config.toml
n_layer = 8
d_model = 128
n_experts = 24
experts_per_token = 1
d_expert = 256
d_shared_expert = 0
activation = "elu"
moe_layers = [1, 2, 3, 4, 5, 6, 7]
router_score = "softmax"
normalize_top_k = false
routed_scale = 4.9
balance_loss = 0.00562
balance_bias = false
router_bias = true
init_std_router = 0.016
lr_router = 0.00109
vocab_size = 8192
norm = "rmsnorm"
norm_eps = 1e-05
tie_embeddings = false
optimizer = "muon"
lr = 0.00367
beta1 = 0.9
batch_tokens = [32768, 65536, 98304]
seq_len = 1024
train_tokens = 412400000
steps = 6961
dataset = "wikipedia_en"
Below are experts of layer 3 (counted from 0) of a mixture-of-experts language model. Rows are named router (the router's row for the expert), down (a neuron's output weights, with its number) and show model dimensions 0-63. Each number is 128 + 24 x the weight over its row's rms, rounded and kept within 0 to 255.
Before each expert's rows: a language model's description of what the expert responds to. This comes from a sample of Wikipedia text that the model never trained on.

# expert 13
Description: Assorted / non-Latin bytes
router [125 123 137 127 146 107 138 155  88 176 142 135 115  84 177 142 128 119 106  86  91 146 133 126 143 137 117 147 182  97 126 116 119 120 124 122 102 119 182 126  94  91 133 147 122 137 133 135 105 162 165 140 151 103 138 123 111 119 162 145 132 109 146 125]
down0 [ 85 163 145 113 163  97  98 133 154  96 144 105 163 121 144 109 152 126 126 107  86 145 118 119 124 113 164 100 138 142 123 150 148 105 156 165 141 100 180 133 164 178 109 147  85 112 113 135 115 120 114 127 106 148 147 127 117 161 116  73 119 111 106 144]
down1 [ 92 142 136  81 114 104 162 115 145 112  87  92 115 111 113 132  60 162 162 116 174 117 154 121 128 145 130 100 139 122 149  88 128 149 122 142 128 103 102  55 135 141 130 132 111 178  52 141 106 111 141 144 124 128 122 142 114 157 144  92 124 101 162 140]
down2 [ 50  98 136 178 133 115 136 138 145 143 107 157 129 122 170 112 135 107 108 106 103  99  59 123 118 135 136 137 151 113 149 113 118 102  78 151 157 132 101 109  97 122 169 125 126 156 124 144 143 179 146 151 101  99 112 103 117 139 134 142  96 137  98 136]
down3 [108 110 138 131 129  85 120 149 134 162  91 144 157 125 109 105 123 138 142 160 156 102 159 155 127 129 122 102 107 134 178 169 187 134 140 121 136  97  75 118 137  80 127  74 107 121 139 136 109 144 109 100 124 127 118 132 138 107 137 138  98 106 167 129]
down4 [132 161 124 121 178 112 159 132 128 194 131 136 130  90 164 153 157 132 105  84 101 121 145 125 119 129 165 123 159 105 112 126 115 180 122 114  88  92 123  99 122 125 134  98 125 137 134  79 121 124 156 155 141 127 116  98 137 136  87 146  84 123 128 120]
down5 [ 99 104 100 121 113 157 179 109 141 171 103 155 124 159 148 164 144 108  81 122 112 156 120 140 112 106  82  88  70 161 144 118  95 130 114 122 123 173 116 103 131 139 149 159 130 111 145 129 118 158 122  71 131 146 139 129 137 161 140 148 154 120 136 103]
down6 [138 165 175 103 131 143 143 149 134 150 175 106 119  87 106 146 138  92 129 144 112 127 101 168 165 149 145 105 140 138 131  86 108 140 114 115 156 127 102 104 162 115 136 118 128  92  98 135  82 144 114 131 128 178 160 126 128 147 165 189 160 133 148 121]
down7 [ 88 138 161 123 166 116 135 151 160 158 181 141 135 115 144 153 153 136  91 116 105 179 116 114 159 138  87 113 130  74 102 144  71 114 130 109 103 116 137 104 131 147 130 132  97 110 130 112 127 121 147 104 152 214 104 146 116 145 114 107 121  96 136 147]
down8 [142 129 113 140 146  92 153 104 155 109 143 104  94 120 140 122 130 142 114 188 126 107 119 133 136 140 130 109 147 127 118 170 100 124 126  96 156 100 103 148 119 123  68 158 137 115 125 102 166 155 160 111 132 123 139 114  95 148 118 107 140 116 109 124]
down9 [139 133 141 112  98 111 155 110 134 123 180 111 119  88 111 142  93 153  97 170 142 104  99 105 138 107 108 120 105 141 159 132 142 104 125 144 127 100  80 151 116 145 170 143 147 155 116  95 135 134 126  80 121 138 151 136 116 156 123 129 144 112 120 129]
down10 [141 128 131 128 155 129 147 137  92 124 176 167 113 163 122 146 113 102  87 133 148 151  81  91 115 128 149 176 100  88  86 119 128 121 111 141 129 146 149 142 100 110 127 115 148 135 119 102 116 140 142 162 147 111 151 111 103 113  86 175 153 130 149 115]

# expert 9
Description: Mid-word pieces
router [174 142 129 109 110 109 131  91 115  66 123 128 119 161 138 176 112 150  84 161 137 146 144 110 120 137  85 122 126 137 128  84 140 149  77 167 104  92 128 141 108 150 116 109 157 138 134 108  74 111 157 102 126 131 128  86 127 125 166  78 125  82 124 136]
down0 [142 132 114 120 187 135 112 123 121 136 115  93 132 141 144 150 171 164 140 107 141 149 125 122 121 101 128 109 140 100 139 140 107 113 112 139 130  91 142 162 117 150  73 173 115 146 101 174 113 134 104 179 124 136 139 105 129 140 152 134  98 153 119 129]
down1 [156 128 163  94 138 134 107  83 120 141 102  99 116 111 161 163 112 111 106 122 171 150 134 132 105 173 147 135 126 173 136 166 150 132  93 148 130 112 160 117  94 116 116 103 138 122 134 143 102 124 121 118 120 136 121 119 113 140 159 179 144 149  99 154]
down2 [ 86 154 125 126 104  97 115 144 139 157 144  84 136 118 150 121  84 152 146 147 116  90 151 123 172 148 107 131 125 128 146 132 118 152 186  75 165 159 146 115 148 107 175 122 128 118  96 156 111 132 158 176 111 145 173 168 122 161 127 165 169 124  92 134]
down3 [161 175 133 130 119 138 178 114 152 126 175 144 124 107 130 163 108 121  89 121 162 106 121 116 152 215 173 171 121 148 173 123 125 109 147  90 140  98 153 108 145 113 104 139  95 150 121 132 118 115 102 163  86 131 157 134 141 115 132 112 112 132 113 127]
down4 [110 145 106 144 142 160 139 111 135  95 129 132 136 158 139 119 119 147 151 115 154 129 159 112 110 131 127 116 127 145 141  99 108  90 156 110 163 126  96 131 140 141 192 106 135 104 113 140 152 108 122 164 117  98 142 115 146 114 128 104 155 106 138 138]
down5 [135 113 168 114 136  98 138 137 142  88 104  94 134 156 130  72 120 158 122 111 147 139 116 138  90 110 184 107 115 159 148 148 110 184 102  86 153 127 131 114 114 136 171 127 137 115 175 133 119 128 131 123 147 123 139 148 142  89 122 148  86 188 122 126]
down6 [157  77 125 158  83 140  97 101 137 122 162 162 149 152 131 102 123 150  90 128 113 126 109 120 166 130 145 127 148 165 116 136 141 104 141  92 108 152 122 109 146 166 195 101 156 110  93 176 128 100 124 125 140 151 147 131 123 119 130 138  93 112 130 164]
down7 [122  91 118 148 135 136 148 152 173 107 137 124 128 169 125 100 140 107 109  94 157 154 154 134 107 126 100 129 135 144 148 137 110 115 129 117 111 177 116  75  75 142 133 123 147 105 119 132 109 140 137 154  86 100  98 109 134 133 145 121 122 120 122 107]
down8 [122 114 115 149 140 123 120 123 148 146 120 137 162 118  85 190 150  77 104 152 104 187  66  78 127 154 138 134 123  90 105 140 118 153 108 179 100 140 102  95 112 135 127 159 104 116 137 143 127 100 115 136 145 120  93 147 123 151 100  69 138 107 116 155]
down9 [103 141 135 140 114 100 172 109 140 127 133 141  99 114 117  90 138 157  93 128 137 117 161 105 105  79 164 122 130 164 149 153 124 123 149 123 114 168 144 111 182 113 129 135 110 120 123 122 152 120 173  91 181  90 140 121 162  84 129 130  96 127 125  67]
down10 [134 125 111 118 158 131 120 121 135 133  95 112 130 131 195 173 124 168 157 156 154 123 116 126 152 118 183  95 130 145 121 156 166 129 106 129 107  91 130 164 135 115 126 149  99 125 118 134  97  77 137 178 154 122 125 114 120 150  96 140 155 122 135 124]

# expert 19
Description: Word-initial verb stems
router [109 162 170 115 171  96 159 154 128 141 182 159 133 117 137 149 112 113 111 131 133 134 154 149 164 130 108 149 157 110 157 133 116 139 120 147 116 111 153 126 129 108 127 129  90 151 148 113 144 131 162 118 142 107 107 110 104 139 159 106 104 137 101 132]
down0 [108 136 132 124  61 140 180 116 133  98 148 140 118 143 108 153 171 147  56 116 105 117  90 106 151 154 118 157 161  73 114 100 151 147 154 127 128 129 133 126 113 112 127 151 149 130 103 106 126 111 135 138 120 156 120  91 155 128 116 136 115 108 141 102]
down1 [138 128 151 135 160 135 107 123 148 125 138 138 117 112  97 100 126  82 160 149 113 118 149 102 129 123 152 162 124  63 103 145  97 139  92 107  86 147 139 144 103 146 106 120 157 156  93 104 145 114 146 111 160  99 172 128  93  91 109 150 117 145 129 118]
down2 [176 141 133 130 131 151 153 167 127 104  97 171  83 104 136 130 129 140 104 114 124 180 145 106  87 123 121 172 112 146 129 134 140 108 141 163 145 128 108 135 113 107 131 116 132 130 124 145 132  94 109 151 126 170 122 169  76 131 139  99 157  95 126 131]
down3 [154 147 134 146 112 146 143 114 158 111 175 148 165 100  92  99 145 107 139 104 125 113 110 134 120 122 114 147 150  84 159 123 124 116 129 157  92 143  93 105  95 190 153 147 112 110 171 103 147 119 118  99 102 116 118 144  97 137 141 141 103  88  92 117]
down4 [113 155 126 144 115 105 139 125 106 129 100 150 120 128 129  88 182 133 140 126 116 152 134  70 146 114 131 115 120 135 104 186 144 129 131 159  71 143 147 196 180 150 123 159 103 145 143 148 112 128 111  93 145 142 137 153 107 125 123 120 151 145 112  92]
down5 [155  78 123 135 106 142 122  66 153 111 121 146 163 140 102 138 165 120 156 136 140 109  89  93 135 124 161 135 103 165 102 113 124 151 142  76 113 162 120 153 146 124 123 112 109 122  92 147  88 105 107  98 120 122 137 164  75 115 128 100 166 142 117 117]
down6 [122 149 105 153 163 102 132 162 121 124 129 155 136 137 119  89 125 156  77 133 140  99 167 122 124 132 110 138 116 137 133 125 157 123 165 119 110  69 101 121 149 145  83 133 140  77 121 141  91  87 134 119 149 144 152 133 192 136  96 120  99 104 143 152]
down7 [105 163 119 114 152 153 115 140 152 140 120 118  99 166 115 139 123 156 152  89 105 207 135 115 135 159  58 121  92 110 138 129 109 134 137 125 112 123 138  98  94 139 111 111 124 146 126 153 147 130 135 136  99  94 123 149 114 172 136 167 146  95 162 124]
down8 [120  93 108 128  88 148 110 148 120  73  73 114 146 120 159 159 157  92 151 123 125 153 139 116 144 109  85 124 116  78 155 129 101 151 131 136 131 125 136 113 119 141 114 150 132 106 103  91 153  94 137 133  88  96 122 162 105 121 127 135 132 150 122 120]
down9 [144 190  98 137 148  85 110 123 131 149 126 138 162 123 140 141 108  92 111 142 146 124 123  99 179 110 101 126 133 194 137 130 119 166 117 117 181 137 192 133 114 157  76 127 144 117 121 130  85 106 117 110 136 114 114 120 131 110 130 109  84 124 142 135]
down10 [134 101  58 150 116  91 138 149 115 151  82 114 136 144 132 116 157 107 161  99 164 137 126 123 112 140 162 108 132 104 113 133 136 120 149 134 131 146 109 134 131 134 133 165 161 122  87 134 105  85 114 134 169 119 157 146  95  95 126 118 150 103  81 119]

# expert 21
Description: Word-final suffixes
router [129 101 133 145  98 143 156 139 119  57 119 142 112 181 130  94 109 150 142 117 182  55 141  89 128 126 118 134  87 110 201 133 125 113 112 128 118 124 147 131 115  90 127  94 115 163 123 120 132  94 133 134  94 117 139 136 120 136 110 102 158 131 135 126]
down0 [161 141 140 102 153 129 144 156 120 107 144 149  97  68 134 119 131 102 132  97 163 120  95 101 141 159 120 114 145 134  88 162 150  86 144 137 136  92 137 175 147 134 115 108 125 113 124 146 101 111 139 147 101 149 116 167  95 130  90 146  99 137  87 147]
down1 [131  95 125 128 107  81 119 120 110  85 124 153 144 129 109  94 121 125 109 137 108 161 149 103 139 116  95 129 167  98 154 128 128 155 126 151 117 116 110  92 129 123 110 138 129 137 159 120 116 114  98 134 175 109 151 101 134 104 139 106 124 109 125  82]
down2 [112 128 127  90 147 158 109 133 107 112 118 142 125 115 144  91 122  71 152 142 123 115 128 122 100 127 125 145 137 155 162 119  97 165 143 113  62 156 154 135 117 145 134 164 145 107 117 141 126 162 143  84  86 109 117 145 111 150 118 133 103 152 144 116]
down3 [110 109 125  99 100 144 128 100 119 145 117 109  83 110 129 124 123 131  99 144 165 179 138 107  96 111 142 118 181 144 138 119 166 123 119 173 154 116 128 102 145 187 126 146 138 158 135  87 154 129  92 116 119 125 116 143 113 135  76 148 131 163  77 154]
down4 [116  96 155 127 117  97 173 143 142 176  86 128 146 132 165 140 174 138 126 103 103 141 139 121 151 113 161 121 116 143 142 123 184 145 117 102 116 143 159 150 149 148 175 146  90 114 152 125 182 128 107  95 126 120 122 110 162 111 106 147 116 122 145  96]
down5 [140 134 126 131 126 124 122 150 132 107 135 147 137 153  70 148 117 119 171 165 118 154 172 118 132 132 107 163 115 142 135 131  73 135 141 158 143 133 117 151 123 141 128  98 119 112 161 131 139 113 167 135  86 133 139 118 143 172 149 134 144 128 114  92]
down6 [106 148 126 116 148 151 138 151 110 142 129 157 120  93 143 136  91 126 126 118 110 130 167 131 117 119 127  57 162  96 100 161 112 102  79  99 154 145 139 148 129 116 107 113 131 136 142 117 150 140 139 155 115 148  97 106 122 154  96  70  87 100 134 151]
down7 [163 104 122 143 150 146 123 143 146 133 165 122 150 165 118  90 110 130  76  91 109 134 122 180 160 146 127 122 146 103 149 106 128 114  86 186 124 124 106 131 127 135 105 154 124 142 172 157  84 138 140 130 127 113 155 130 177 131 132 143 152 114  99 125]
down8 [185 108 125 130 133 114 125 123 120 153 124 137 133 115 125 134 163 103 126 156 154 131  92 139 162 123 133 153 177  94  98 126 104 109 106 116 127 162 155 146  97 109 103 119 216 164 115 117  94 140 116 182  88 144 111 123 124 134 104 110  97 132 124 112]
down9 [133 141 130 153 119 107  88 154 113 104 122 157 139 102 120 114 157 141 171 119 171 132 154 115 147  74 129  89 155 100 156 131 132 162 100  90 147 126 110 118 136 136 151 133 173 118 150 154  93 105 124 117 151 136 121 147 156  84 137 118 132 146 118 131]
down10 [130 182 129 148 166 194 161 128 130 172 129 106 155 150 102 145 119 125 155 149 132 109 139 108 125 115  89 127 129 147 125 146 111 153  90 152 143  90 144 119 114 143  90 131 123 129 135  85 138 147 106 159 127 108 142 151 128  96 165 149  97 126 157  79]